Experts of a small language model: 8 picks a token.
Below are experts of layer 9 (counted from 0) of a mixture-of-experts language model. Rows are named router (the router's row for the expert), gate (a neuron's input weights, with its number), up (a neuron's input weights, with its number) and show model dimensions 0-127. Each number is 500 + 40 x the weight over its row's rms, rounded and kept within 0 to 999. Numbers have three digits each.
After each expert's rows: "comes after" lists some tokens at least twice as common just before its tokens as in all text. This comes from a sample of Wikipedia text that the model never trained on. Tokens count by the router's weight.

# expert 0
router:507508413605450560499491500486466526481517566567539464513455547520477550482506446469488515464547489524556503488522479537498466503497517418492469471477533488533511489490526473492397466514507546495564410519511495459498539454449475413505509491464435482513551521545574518484539529527464491588532471514428479514472529569516513580507464578503534486445512589468528481543453466521438496443486
gate24:545525523496504481481544476464514458520446494471515469553481534460486509441445433504548474491532520488504443440510485554504465472498463448470483465570506555529467530421515534547501537554559486523623466492442584523489498574491528532547540505497433425521446533440507490577525491452505466506560571494521445515501567475455489456486570467529463553536529583468572477520490471495470537485476
up24:415457511465545573476499458500422470443484450497550528451509582473434498513467492457550466517445494523515519459477563602496509430501515497443550569591541477421506486575528477508510501455512485488489532472538477486463511510560439537542476507427558541490497489526482494452498521523499551541553491498470402438517536508462559489547545483422500498505450560452493539491514498524479484522535
gate25:468527497567441498492425476555493469492464463507443538510515460531538463483517454537498437480501565565541553585454548477506536471459479489550557524471580484453526501532489442443541432525489425504495557570461504526470486533537492501423530470506487481504459512435522458510494488529501485529433494531432537514578533543504420472488473479488463562507489454552493554558416535465539528540563
up25:525412487543535477504445498541560447568508501552567505546448499464524476452525528534470466462583487492547497479523508488449412555495477444519506486505480525547483522502579424504507482487548474510449469542500484487456508555466488489469410409492546515440535518538519484485480593537477523532462484533399546450462569516529518522472541520521512574504526522485523500551426518504449438459469
gate26:444432490486523458523502553491481477525499505517433501486519555529515552509499418403565529455438477467479473549508513507549490505495508550558486466484404513492501531542450572430548588527517473500529455475476496574503522516492439501526566512537538517512512513465469483530500470578489496463536542503448441528490449484538446553469487518525471505628465485446492568395507503460508499508458
up26:520431514517476485520454497482476561480464515505494519516483468437420519525452471538505502549532581492427498483481565535485531526527481461473501512487478548507523506494422570457454565486473511543536467586479488500539548450534524451483561580499501505476525500455488419515498485468509444517516454485471512601549483501454547533475499475442421436523542532543556489606443473442551425523481
gate27:492512516522523530501593527500506649461502451523559481534445459659452478546481462426499519504535503462487481536491402524499502509494518480497498517498563435429460439494520529544434517444529497497487545467507582456488491464492494509449461463503525516571488479520459412534511471502446537425493481525540514503525525559512472435479485498503524487528490475491518539475492497556543533502478
up27:527588490479499438513507558512463516507544549466448476510513460505599477464476559514459453478484516587521503529513522447504476602468531519508509439499512522520462475570498507469493469462499465547497457540437438565531524439503407481488539573502506565394514529473472573494425524465507467465574496512557494492453528495533446510485486580519468488512537507488536456547474543439490491487453
gate28:514552558534458482495542565500566591538524536494493477446478485523493500543577477474431582576504479486519440490526494494477466397496507499422537525433502547444480495564500509479450447480471505474483488396477507479549472540462579487458450501545517500495499498524479453524508545530448544518511420528539504524486521563488555506489432487555469467583505532457484532527472494445443488468435
up28:487508513530421527593511558592471615452518500498561562493540491514504451483493554509497544499556515492514500547491525534467457502459535487533511470502528453552453455440454500538458551518485505494515522492480523544476444491526478472515520505446528419508432426474552511463560458488454453447540479460505560573524551458540486498513506530440497416481482558483538480450438513446432452515448
gate29:525449534466476461504519424475480508520478551507459522519496544502495541485524525527499515452481451424509522498496530468541521375515512490499418513525504475513524491473532504544546529492435573420497454529497544452475499500470529520495493552544591448480487494516527457431446446541509478495554532476521446502447463451610501460438610447487494490564462549488428498517503489585490539447509
up29:487428582439414538424477446506467445476471505545457534532533467481487515555486462524486494513527514478476491523448543565493519448532456481546542503520518524428415498509461474523562527527464474469465509565486528536499497553514436541496459488566523461535497509520520389451504475443520486521509477549474519506526496408481473502499601483508476537580489515440523523521520537460520596558448
gate30:479559446462514448481478513475446499506508498495510552599519549495480464527447507560471519544456547532542468538507499436533472497502452556506473491527504453575467534494558540538473479470475548501541501455492540575589450464522526460457491459487492546529398556533530461447501517439538510504468463555450500523484469566595468476485477518555450384517453465520460550554454509487507481536516
up30:563483370487540475481507467547465432560532510448494477525528495591522540569536516512519505448520496485513571532507517492524550538505461502579487466487447527510513502471496553511493458461491472553497484465504503485533463435437519478450530472621479559541525532478536485474481504532450430492454449473443493412458511529527557486545535496432457551497487507492422536506568564527498454474496
gate31:513441458487556508560522455524503467590527464640513485598459505503557467528463433460498501540524489473518501545475476473481492509503444496490555570467507492406484461552418506500494528508492488526508525504524508500492526569475410519498469461450459442558479532523512450572524501547484496512505526468536522505487501545520495524426440525512453487509476482467417494441484547424570558461485
up31:434437515485467489508493424482434483507447509551511513558519551540478494514485513487502493477548494491513494412482561511491542466481515469461473540541537460437513469531441489417513537509524514474528578495543508445505411562504583505519541386483540539481472511519516459494508522491542537504453447479474433492513469354468556501462540516555544534487516518593543520497525540521498560488491
comes after: "\n", ".", " ", "==", ")", "==="

# expert 15
router:566492436531550458531481542545470493510518549462417546495431560498499504429505532471516472459491455422522494582477496485505419504463432516494388509536545549497503525504533495481513515504487632569530537474476496445465584531481545481502511486499494468513481534524559475522573519490458504460496555505493489480494417552550512452476500471543476521416526465519532545569509522452451525489505
gate10:512486518532560438542546438465545536506596502478525477586457503446513444486504506446473525526494533522457549485478523450540472514456437483478564521457554487477453478496532547516494540512541452491430560483500542496544496521508514502449505520476532465502485579533471482458448498480439541522523514563402554523460539490491534473442502568435451508430520513550420515450531436453514426543556
up10:491522568518525496520412461547477590497506499559571498497561465455484482521473503492490471438518504455465488461420499496479504501468517401470495505483483472499461590514468550480410540562530531487469468533462501433477487464498515525496474531500451542430469483477475451424520504514478484503539562524546555579548422532470545444500488520463469458531526472510542531532480583545498529611513
gate11:492521517451493488462502562392531462511554582406479511487477431468451524514515471549476421469503512514553518503459533456463511491433503439516550411540548522554513493516530479489496536497483528553524580522500546520505513464517520445490523488439463475495503534485516528514583489455525531434466534523506473520409523451465515474530467452540474483489530509435505526565536513403595526568495
up11:549428482475552578497530542499560443479527512574424567487484445534473448529469456494514539512539502483489448580504507423462518461474554494530517523529535513521483499523481470429438510481453466536469455459545438603527496471514440452475475470546501519494456507570494494525461490467448555501470482578394549505479605498541500542548457501462506481501503532430464521522496502489481550511493
gate12:484469520527542446523510441409549486501491595459523459571503483481542450549530543515483476475526543487481571530435469568534484513531559454470465469529489530496538512500527534521446553563470479554516551473515510546505515409433557557455445549470520448437541523441490447391507435472530486454506494499557496547476509508450503469503463472504503545440492460414499547475533529516534476519505
up12:535536471444425500556527494455424533551509510446521512423575491527471449424476535504505500440561469454488474542562461487441427514456475531470516514505543448480518514531471553401429528547589479452491439490484497530452526506493518494468458527475487503497485478529533570538484498456492495476515493482532515550510499465555499559516514543492505502533538577448490530455511561553590483440584
gate13:446520492518469483505463525500481477506495512473496587501476442529469481463522507497554457462482542533511505555377457565502489453441485488528547570538573537478448510487554519573463536529544502443454525471525473468492520449494512486474517351444554481492449514484512495482554529580497478508474410493494417573575488528529521464490489491462567533487500520479553545478524490500532450487548
up13:451474461410559471534484535448547483509488445459563475516523502436564551502575517555461483512473475467547529446438553462503552563452475559517480506475493521432464512550449447440497447542526489462438538484516487465471479494535517522543482461510577502481504463546489504515536478486539502462498576542519522564506466495460589553592461507511571448473554435517437498510477480497487493452554
gate14:445506576458497546546535513471522540477435503474571537460510491418483459533472470571554529538518574556434456458514485495481469505474477529491473585485441423527517440556516506469460523565491499557485505514529475452500529500455558515520583489461543442496580445488456544483523502510507520541558474421550476495414448504533532500504461538468486443537434525438541557493447499491497504476494
up14:490573486521483445445517496554487483509549469482443462458487522520527451455460524528490551462505530523522477470501410422504472586493456496474458525526473616521535508493554509530538621439528486540580471470469602544473529509454498456439499516555402524564511549539544535504479476524464496535438480535471500482475444514494519531558458480561484501462538494455496528462533481465510518487501
gate15:485585498404479519455473529455515540533540490514460505508509455454507431475504484488538540498541514386508513482490556464522446498515495435463493434492433526509613527498559507485570493455501544531441463488545535494518563563493552473563507496457460498553487547528471466512461530576451467482558545501520543468501520559491549492550505492502439565515518429531488450503548473508457410488481
up15:504511545568547505466546514495419461488566493460503528491448503478464483468453552490481438495535506489494511547450475501488453494500426518415475450600528464439557530526513489535593493526456528568440443526511506414487533569520516470471505501519545448482533538465564444469507507540504521524469547480495427484555514410493492498531512538584513501524508451486455467508548529489551481445408
gate16:520439493419450564488480443520464534447540497466492531512587486570508459510427441499490453538506470483481470563485465404465479553489555541540476520570585439428510530531459497457486520539529454472514523582483467537481465487532465539521486525471478496477461571506476571505507497518498501537587561499455557543498427472552508570469546531499487492496485464428477489486555476518482554484535
up16:512435602445548580447516446502505527528478499423521551479511495436433487511551424512520483502472440519512554451552492509508473468504468517534470493481497512480482483498444542515553532534507515524477546531471525508520469535451554449568507540538488522497469525508469509580528454434465514574485447491528495539562498465509506513433627459464498476514455555534489449464486532598448555455470
gate17:541554510501500495555487512510569486535495524520516480526511539383484505527621486515468509499531474504513492524403477507581442528494442477551518505553521529454535470513514547439430493554474500524400533497436495512482469499449461501497446551460523514491521521496453507550429440483489442513532443522518440522495543489525513499469512507409493535456518534555443530582445489577451530499451
up17:485439483527510519523509467623566460488551475507534525521527499533499489465462527428530542408466489497487510470459468445525459536439460505415499582494476508431568527553557472479503522482449510501504520534508560457536564547510486486529527498535522504482435547515493499508461548507491498436536544540572501457468510523491530501555473464543439521431551444504438450524501478386467450514553
comes after: "\n", " ", " 0", " 1", ")", " 2"

# expert 34
router:432522455444534524570471558557439430522445449463461531514476574486488479559454432511484454486454520531518478491529509493455495455510483540517525499485482500575508525479452460437487497436481543533477485555507444485458487471469488461550555506528516481427507490576599522496527544495534478565553514484502536506498515451497455552539474496522425412496379455555475503539496537463532547483531
gate12:567464497541516568498492514454498436412472518510525475422493479491450463524450551441513462511516538545434504504501442465502492482510455478439573490465490525475581407523525522493470516504539492481501463456616493492500532478499549507546526485433502510433558472466515598509434553541509504489540461573514570523502549414493458558467467511445455511492497485526525522553552501450550475511503
up12:518499512471433429530508447433500515515505501492523467507516593538526531409516510569534481471547561506551456565461525463613494475478555515534464504481504508490482518523414505518476470483493459479454474487404487501503481522510446500516518440393445535464438466547452517528523552531468511491531526473496432459503501486428557543597474484537545477492523500548515501532498506479531556445577
gate13:421470478482480449483507512466481459532471473494464506460422529502546487520428482535513494441484490477531457487444449557577523536555500532468492525482518409576460467499492434527504542464507481435569522496492520490583474591518526460575463482500509444475498559476524402489565513495551492505495520451574465431551493611525519564518545472481518492492493490557490535470515529541442514475482
up13:507503502577557566460550460505562522488458525556489504544441476504523508544492541485500472471501539400498439466485448480453590504447441433461457573507439480481525516556567585569519499517518526513451503467528467394545527505545500468481505535436529537499527516504508453484518493527514466425511526505468487497531471496513500494462535426522544409507482524490591517457498501573444475466492
gate14:477522523446457511484519455542478449528548464400489500514480520531543461534467506533544510464516556624510497512485539534562428465525470512451399566465420479514477487480387493433503530480541514478468571495456530523469517469544523495559400529523498520506505512524520473516531415500512574513482543552517468461515544529508513508494545509554532533524480499525524467534535528427484460427486
up14:493527483524542425493534494481506551514509514506463488535492486356500488524475496446538553535488564473501426558436490526530441545478423598542487503596464551525424530505440514467476521547464519431507471498580514445528454480492535527537447492549459497493468528488436454489485448531490522545534544476477486563495479503536528473500546524461527441573496602525492510508512489545480477477496
gate15:472510514509558525543481517456482494440492526506477477475482488495463493497530381481445434446515475451547527461553525509522485482470604499456483471494518487507590451523519535520462489450538528507548511468473480513456517529522477543540415503468507492476558552577505484558503483494553645456534485542490540442469511490461402582467453486537549567535469450497524475489475532508492539447490
up15:503527514507405527449448533487423427516486440478576427464479538534482475540520513450546509517458474519551469555516491480506562415490552450473463470519571413525560487498467563531552533547519496514529472455559482518525494458454522544520429497527539502530535535521517469470536394490495573550517460447510500493448508500554507500484561434527453514571462522491528527471444486545512499471456
gate16:406494416509477459486555488517503467520509531483410489524535497555545500531594526503505481506501511466468489491540562547496445519512595451438435563459540509526541547499470502543513474493438509506487589473466546478467481468528580485515512554545459472500477504539501459520473580477480503552447542444489445477528448535467508481581488457427532474532461454476524555423449543511492504524550
up16:505493483544560477404527446512470429434481517446560510509501440481517542506474479429627500470453517505470467491441395503537560510434475488509437558465458510521521461572533508580544480539535539483549548480593523513533499478537513549519457468514524510502495512477485430433469498489474506465483502513522501515580519522520535418533573539412534494514442471503504507485504494521496515481493
gate17:459518478538455508466474419427486544480514443440490566445531558513517517516487446526564536509515480515447501525559507470575499484561418546450520527527453494492524471523478502506510602499434487510520497522505477499490479539508467573554544492504477551510475472486463473619451526523476601453540498437556473423495528539505470519480505493481521486528461463540561512515572509438463501411464
up17:471601485473465597498531532469509526519481445505588569481546503551484481507471481466559512507531547550517500455456543421572504545550488484538482436473505469528443462509487535478470547465535505450540462536502526472453486462564407532509512488445477450509541374548507466467478453509510425518510559519422481507534524511481470437530546535484515533507507464515468469580493522504525555476510
gate18:497464475453497567435469561422505535534528498494496558466467515556506479477562482461473498484543507547484493514480480440502462517475509472569557465439488518538497510533490498485524476434494454499560573619504478511447517467519542463466427525538410465532475569543478483484485542531415458505505588481464548481542510534493512511431485462497546495613470495478513498483563536441472484561544
up18:447503538523466526519447506443472481514468508535463532549431493424460493517492492455501508471505479534460453506540455525391523507485444461508542435505471465528475481469549505548543557533505529528461463606539501455449527502488495541544623493527506498499510510516486503549549520526398552472474531507539525422425554400464545547470450509484514572451500482487491494547495472474555554514491
gate19:549449496494527557493539555439486493474465446398451493502453552526500485561493451546516539517490536477467510496466461480454551478433478447569490478495579483503435483462534477485574536481477498509438479473592522503479520473459538524541479512457549514480510513434507505546523425480517506497540534480614577547479510426488528503478478430620526453512471527544484517494510555481527529515450
up19:514531487457550535505512432491491509515470513512461526489490477486412476450474516513465494486461535483519532482518498489510525476491463525535518475477423513475536509510527615534399537526497526504558467528446495520531491485416488496476435555501513481479474495540450524537491508543537565531572452463447578516516547536509360502567424518471428453444512550483504444490524567552525515507590
comes after: "\n", ".", " |", ")", "==", " ="

# expert 30
router:571547469491458492514526499502454559543434541476430486486468516490530575373524520486473525503476483510482432512474449504483506536497486486503413479487515429443460513489400463509515519465506517532519531570520538472477446552474534493480542461480527536597483520528552515550442469491501507448475575513541480463526521471473503438440484462576493508576557497511477496529524462448425542420499
gate6:504558487546520498464585505494454465492481504467474501612521490515469516507470553536457483473515510489460564495430465540500499537548473543505512508471503489535567469444563482589530491503513509468474561549510525498492488440543511488564492454488526374529432538557569432502494468501498468464483542514432458544497434542459591427560517494437509501503464487466441447455465524486516542544514
up6:469510525439472418439535469476501523473554428407494496476512486423583499509457486515446445511502492469467552568523465444490466455444435479535538553559589471446536498481518495518529468502475525554444502473510512488508485513487474474542579491483529453509497487506556533534571491444517554472420547457503496550546508510519524529514544470610488513547478522460525541543483397484507533538507
gate7:495486415472582480467406434504487520472599521487454486558495506544504529540551475507493473434510464523481511517497477529452511556467450531556469561369535441505517476584512531551467468496511495545542564500463495478456515504494548502529435479513537482527515505474529500486511519467456582529470567541477500530485447550567505477471475442469551501529476552446569566459446522453491498513486
up7:528504479490448544497517512509568487505553478510494512508501412572462478517500470512466475561506537572500503525590531562452427499439541537423522486444402534466515544547511477506427517481497462448465527455472542522506527504557588476518503459518459513450497513390452506495502589575460471478545519502518523502476602507456524482493459510424486448551540504508475516489431494486476489525501
gate8:502480481498495506485483469497459493449463567472506517411480561519488422517530430502514442465463486466515510541488535512552499434584495539458498537467493544503469514394562490427522546523541467488459511417475531552551518526532454518479497472457521503551461490475503487468521510508442547489508525511466500580589559461465526561546556488423458489453534511610471484570428535459500491504510
up8:500505408523568532530512468516526530491494521468541581533471451540521440522493494505538473453545558430552508454582457437554513501441559505474485512496547587484484516534497485474527543527541468548513533524502481454499508496545558458544476498488465390465539478486502526498486466497472357450503483474475515543487420511510544500516445515458546502486543456512525521516520390481468492527574
gate9:534536515472475467498435480531446511555442487488524622481518525477507423459478504527502516497485436521504532534485517538519501500494450486540497523453475485545525510521521526549450537502475574506499557502562440417516497545548495533445498382588428502567503509505536506566506476553465414468510443572468446475494463554519565489534516503485531504461454458478472542499445533443493572463518
up9:501517437470497456535464483414539403564513466448494423553549575464579437509592526553439533532553530527480496516554558433488554536518421570549591433514481526577505520524497496477470509465514466496516510505469487528541467472469508422518518450482506482470452443453539535532490509495513457505497496459475510593511474473500553494508458454534488515502484520510506458539485536482508476524442
gate10:546444580440466510523423495500582480399466532502518431502490481563474535552567506482442494496505516482507522526509486385412524500535560540536484464495509532447536542535537490456537584507436467487489508489492517538441522521472526488468549545481565456522481487488512507461454482503537524491477474469591543478481546498457423555469464563523572476527521478492471500521516492478494451448419
up10:522485447540502449496508504503459515425504505477537471604433477485523511492536499556480555560486500505466537513596526480536523498540545481481560499507497524505474512437500534462493468472466421433457550468475497521484513476507554537528481536387410555518516487471495502481466468502555471494465551494488588578425542501423525511561537451455507527520519552570458430471551469518510543458539
gate11:568484562531473496483470530485507437519485431487488504495452470401505574437550556448517489504568479491501461511494416497544597549517545529532466476500456480453539524486528449464531464516521531500502535497447441533548557518420505460408506523542463482448527519485470562550467471524539555480518531478497486542553560459504485475473454505484497497564520421527493407493526555472454541509565
up11:528494488452502510545510545527427483479466466527462422412515419567516491527440504519561578524486480477536483466595541467440479445534435515494557430522474501522535490533492469464478459469428550485445443543545488453517445510548493530519496446543444538522552508481543500478495494494503413487486528496394515553498540504536454511525503531601521523495514531461473528526527490462557469499563
gate12:505517494484467424551502584456526490505487474503495547519494465485487510497472487510404426514562500527514553483532460497493601501501553493497473531475508434529495552521499562425505553450533516414514547605427426515515566507550499492417493531511563502540491408483463526477474494444536504520502514439539456483486538503495501473481488510560563480493565466498470463461463529517440483404486
up12:553502493560519506518415518563535497477539514519490445480501538524514480516469523472423508509443453488529513508547506396460475561446468501423478467547525492423529531487569460492502464491476495463534434466504458527519513503505535409514485523537490554510461510578542533537458493532497532433548546500480514432398529541491441526478494497594455540519546515525547541455554473428507444471555
gate13:490475533546514511439418558465472401534533461514462459482536473517546521501513483458502524510509530448513524505451442529479504414542519437505497485501551522541521520460547498452475455528553491459535468483447519483517448497474467528475524522464437504493528559491558486443519580485446451500475496548468506490549477475497518471512491415476524503456512415450523532556547597573578589560568
up13:517577558465485430442504471495489513502514488469555489425494484455592565487469551451518505489491537531511513477461477536518503466463516572480476521487536512556466449490448497477445458449508455492492549483530479456505477496511551513510520419526554486474577500526453508524549452522525450508445466495589503459580450518508512494512460555464565455519462415446497494528518469627468598507495
comes after: "\n", " ", " as", "\"", " on", " by"

# expert 35
router:421516470470518440508511578547447468544503466555443480532555465482499471507536508557452459501469481540597477516518464528505492508535551400518503473480533474544462457457458468460444494455474475471507494561507507478467465463469561451547573472535568516478496485593505568506535558555522517463507535497502526508501445441478521560511487517465462459452416470492552508483376526522485483542520
gate15:585592586462574507502501507529476540464542485465502600472435545505472529528479494475431416541456447483475472535438484508455459523472508450486488510470546447431457552579526524442487469480492539483462510529521475474458498516470571478533481590467548562459462559498491520600493517466438447497467521524486528517482476518508550497435491499519468477467577507536487503482527503539549527470469
up15:541518534527434529514455443488609447514525488524520483471557546426573497448490519497520489504544465494428496464492548483383511532557474501441481491525483477503568487540534524512503524487497582523575488515467439539480488533427536461457511538388479562533513463511494452521460527452514509557547528444455462489435513529524520535547509460471415566478499578506483504494518478514519541478489
gate16:481451508574473535447410469469500497483495577466496554468432479467511527518521483500434487544501538560493494491535526481461513555543504540515502513537475547550604471509493509442406561520486480483560467479504507485495492507536511465513461567457417500505427500512488606544539506446438534566463440554561516562493511438486514492500456486468459453462509552536515502452591507541455520486472
up16:593492502515457473570510542470492487491532404548487484554481537531490506507508572514485442500548594462537552565579439511481502418492481486521470511506509483466537467449450546485455497501495482505498478433554545492513502513488548552458506485454450397472579538536490543434505479459496400482479513446471502477515524511529522430494509436514488512494532478511498498538579448508499479477612
gate17:513473443502541590537461482553499463503439553522511496474519526423472510473536484597565447528529504514547481485435472476509520457526506483503508474513437467502495519429459491544473443393475474490593457501477544481601502533530517474446559524526426514460494487522539513490536549519496505466502548497448544491516477613513499470503519479501474470472568525552489434493421516549432557478505
up17:530525490435591486616489492467486466569496548568501507502487478521514528470486505401494465442479498532559438486480493465509471543507499468425491517501526479482533523496490473464453544481491533528499559417546517464413544550510519396513478527512525493468474467487617485541455596500584524502497486463523478582432493496479436520514546520454517467491479512505526553503464446472498500536506
gate18:413466481427469474553453466505518492535470589483392515532472553536536501508509437547511509520494456469562471543502542513446452447511527482523431530454471538517485453505492448467455554523477542564485517513479467499543522473496518480454492502575545448605598529493521487513481488543435467531499533506471476533494463524524471546465436568530517527505504430574494474542507467426506482435539
up18:462515424487440532543481512521500432538496441500483436501512597582541529507528492460449564509494430503495485524493472477462462576539476466489480516413547505572518492452513489525552488426500483444530498548478452585586522482548443496535534532498497487469516544460476535520462451440466528498569472564497460451470516553462558461540519529491573521480532507428501462468491524531492477563449
gate19:495466529496511536435475452476546524395532502530486565551533476476474554557476560475565527549407454450484513524550522433436470477515487473565532479498474542472531498520429520494531507489505496490448512500601526514455435524468500462546534501477581465529430461530432558469496488572496498515436472580467488568508510419487462521473499477453458472483507490535559518490558488478528492457545
up19:448579508516520465509506471532579507539495436470534558496489408479515499579486480524447510467457509482490464518468524541524439444514412476528540489558564550530477446548473496521423483420472524515454485433502543418459455524558480549475532436500481522570532574535480517572511548536489505534554460456429492509497532524462524520473498559497485533474528508584521476487469497437493494441534
gate20:551526509527566480542499471540480459512426594500541474389508482446454556504532490518538477536463494541582499471466550496473492497499486520526576474559429495536512499519488541449475450500490501504485493463432514516521503479493486470526509485452447536463580454489496517503444539534528477512462527538400469492607462493526483505468556441464477429470493474604510520552418484528526498575496
up20:459525502529561502488520456443553487462484469570605518406574515432506514497459470504502517608473534479474503484450440464467512533463516486518506599488477465473517442483496518454478444482499586521466508469459537470446527520502502534576500529478541524531503537487470533567499495509503587514433508544453448462510556458503530479488470491494441521477521464473606500560468502479440474550446
gate21:561507481562545497473474479517510500424423533519496490505495464517594478484562409555461472540546474499491521537543508522492535534464452473454444429592457539481570455433500436473477543445506577517456454454530484518541526473522517502451494521469551553483512450510519519579437523519519467490495525497455540454521490462473538502513477508564487463484560445564534427506531472485563550470436
up21:573523496511494503570453469493523510582475433510455537480505492478427524508528472550508487525522474545531513466549545433568545417542505477484562471506404477535470551537456489510435478486476478466506462514482547514513413508485451502502525533493525538535490509466512540588445495594537496535502442467462526445502416505503509515545450509534534525513483546531506498506533565383471527508407
gate22:475516473480495533518490513492558463510582467489508530490537532531477505477530426506458467452543526525530480460454515504534417559520521433482451501449489492467480512464566518435504501506460470540561560502483542472475543507509562482510525505443436502532528489557597492411504531494558429529370569530465528455533490439479483540522426504550457525488450492549450503536468446484566548534523
up22:506531537510480477493497554615467485506576454485503456565470514451462482511504502584467480485515488499547509488536526533450501450486565426527534499568513483508544462474500512495442575493531536489489493502472475563437420570471415520473574502390481563461471457534497468445475597457472471497526537562490513523503492512513433469507453448518538494500506542545498517571492508485555429494491
comes after: "\n", " (", "==", ")", " \"", " =="

# expert 31
router:537465462539508473514479420553483532537451508524456539521535508526514539461571566551460443399432442434489510600552512490509604476466480486516489486509515480441461456494542463471470521523515607509436421484471437421423542500505497493474544493541534541544491505495517432503572498531513487525453516519511464493493468508521473492447494505539538543480509445481479554514436534489485528469548
gate11:513549493512530433491418522483442474486343509504508514501506482479483445419478474527554544467468516515495505583508540492466523532471539469498575485475416419524484465500512511543515546421488454541526466573498539502529528566479509524483516521555444487526524489530487510498535568463522534575517477472555488509483543491485501487442503483554529538522455481469513396455537514529491547544407
up11:532498464478518518465527516540581421524524512493516471528540491418464509472535451500462577528509466534557536510537549508493444539523542515512626552488531445499493402476498482507515513505536489535482498521503541570501490486441535512577549486443454495507479548439500535446432466524419485572557474468431464460510453491419485513528432484499500521466459494445478558461467496513458432474536
gate12:510551485480467453443465493479559496492403442530459535562488481443487517446431523541517474511532433509558475503500499515488471444433471463489493522471473484438562533491523465491448487461510462523466523475489528497594439542470494462543461521511535463543580579508565451485508473494558541512523557542427523531555483561523486520473464582475601492491483544532469450442445502502514525571523
up12:540522458486505516412415460497518508511515453523537465540507559532517484565471495530516534513524543501554548545399509504439455472480500474521475498444420612487502534545506560504501545502473488500551494468523496483550464464457501520481541481465432536544581465427474499446494450463482617536507458499448510521471549524509536501562541514467543389464471525523526474474502451476451478527525
gate13:497558489443479502515473515455430523515537474525490554391504451508513540510507522484537460463492548529516501557474562516402461549535496527569539456505545537521493459528431541499538481503457446474519526582446490538504498492573443487502557481535409586494513465460484466543508506546455458620497541473496517510447545462481452501512452494542501494510510573438489513428479543534453499469475
up13:539548510484473544486495468492536513564484489500521486450570524504529492467518499545441594496490514407545544459521502506480440558558538491466462521508499532526456550448547535476440440498583395504527459493447541556547488524489526570512536523507433543531540533530481459460506505485527487513538492542408555467474453511464496506452401498463458462434538498479496503425482553476533512527577
gate14:542559524466422468499539498443514526508471486470593516494468506454416508416526514569516499511497483534476475537556535549493452526456552447459525470547562452506496489434501451536507502459588491483451508505423559502483450508525487558509540506476550401487566512500476509476541478478503455520566507473484514498549517552509455484353491480529549439575528530514487468539481515518487519485466
up14:473415529520503438523581511457501480590506519532444522474553531495482501487500473439546517493493513506470465464533473504483562461507496544545520480525476503509483454466529541476548491461526498543492466486528563468434522483535465551548508553504492503413528498509511521435518436499439532501517570488558513378453561438476484493519583541399506462431524573513468506486489489518510436459591
gate15:480472572521466490489406519535482480545466443520525552465478520493459488430466512464469518508506518428502505500411592581488477449545527471485537538472392510554519523550550485441448536486451469523462506565515546488500538549528464491434458503523489472527474517451511549531523529493543574581493434512499505471481526575453566501459532483524399479552516474510550502485468530470559515503508
up15:503489481523433560506507467489519481480557515527516495452476460564464502512538574542461446503545498442428488567584499496495544499509433532518474443399509477472563533523460476503497491539437523511512540531547525420503518419499503458539528471465519534512439489442472465480436588544533432550446516459489509507490510508587427550471473447480490541453542523485516585478514536552482543466490
gate16:493520444475448417474470460502545511597443429498522518478515571471488483492568430479571491527523506431532542515428490527496542484463526483540534411521482591522452504484466460484501517550457503538569472528512471505506468461461563485478567501470531460499534487433499509454570518451496432501591440512553491562454519492502517474462440439533505475464488545517532537444476502502509542522569
up16:491490466506509540491526433503433494448576489475492528524517432429475557476603538534500490464523505511470499552497533465464530563579530506446481437457483499575490528428584515444478532570505525533482519482410499467472512447509467500501505552472483467435521490472519524512475411456482471524493530612489536501489455534495522464441520543505531494550440536485518524519555586568457490538498
gate17:532508509524461502558541519491490438457503498541480523606498435521434483473511468540458532500532517521517509487500485540562474437473526510596465497427459555489474444468492495476553453513462474436557439470548474506451454531476520518543466549454477501565451524490462478496502543588467515548533485505556532514484468510545494474543476527487464440516524585521364475481526573562513484549548
up17:488448601506532516500513494499447548433509495491484508473551506482561525437495424495434471474483553459500571518464465509445530460487494539592460488501531533462483609506486543492571491488497461510514560453597462500545462486535514555494543440481434497477410493512538508462490511499448494477500495504516445538562499473529571441501553395512545539514480479513495486504536519497455526556578
gate18:544461478546519476578446526527578441556452463499453499442526430513515516521464528553481489544534492512462492559505506473497551466517557518599524513483506524469471500551497468410470518471502541543478506496527523551488504450519528478568428470441488466538482454504419518551548457414446534546501523494480482477494524445488585541458504533491577549449441488479505506574482534501464426479435
up18:551566459478550488486477479450510427428621511476521474502497490519540527537515482476498513565466482442504499503451487449491465479505430529488528558441454455482497501522551493464515486495392493549526488514493459430514500517509586394531468495576499543477474524508549558531420524533482503505468533436462555558432501520532594505538492469458511434554520521445543525480519476529476472494488
comes after: " |", " 0", " 1", "|", " ", " 3"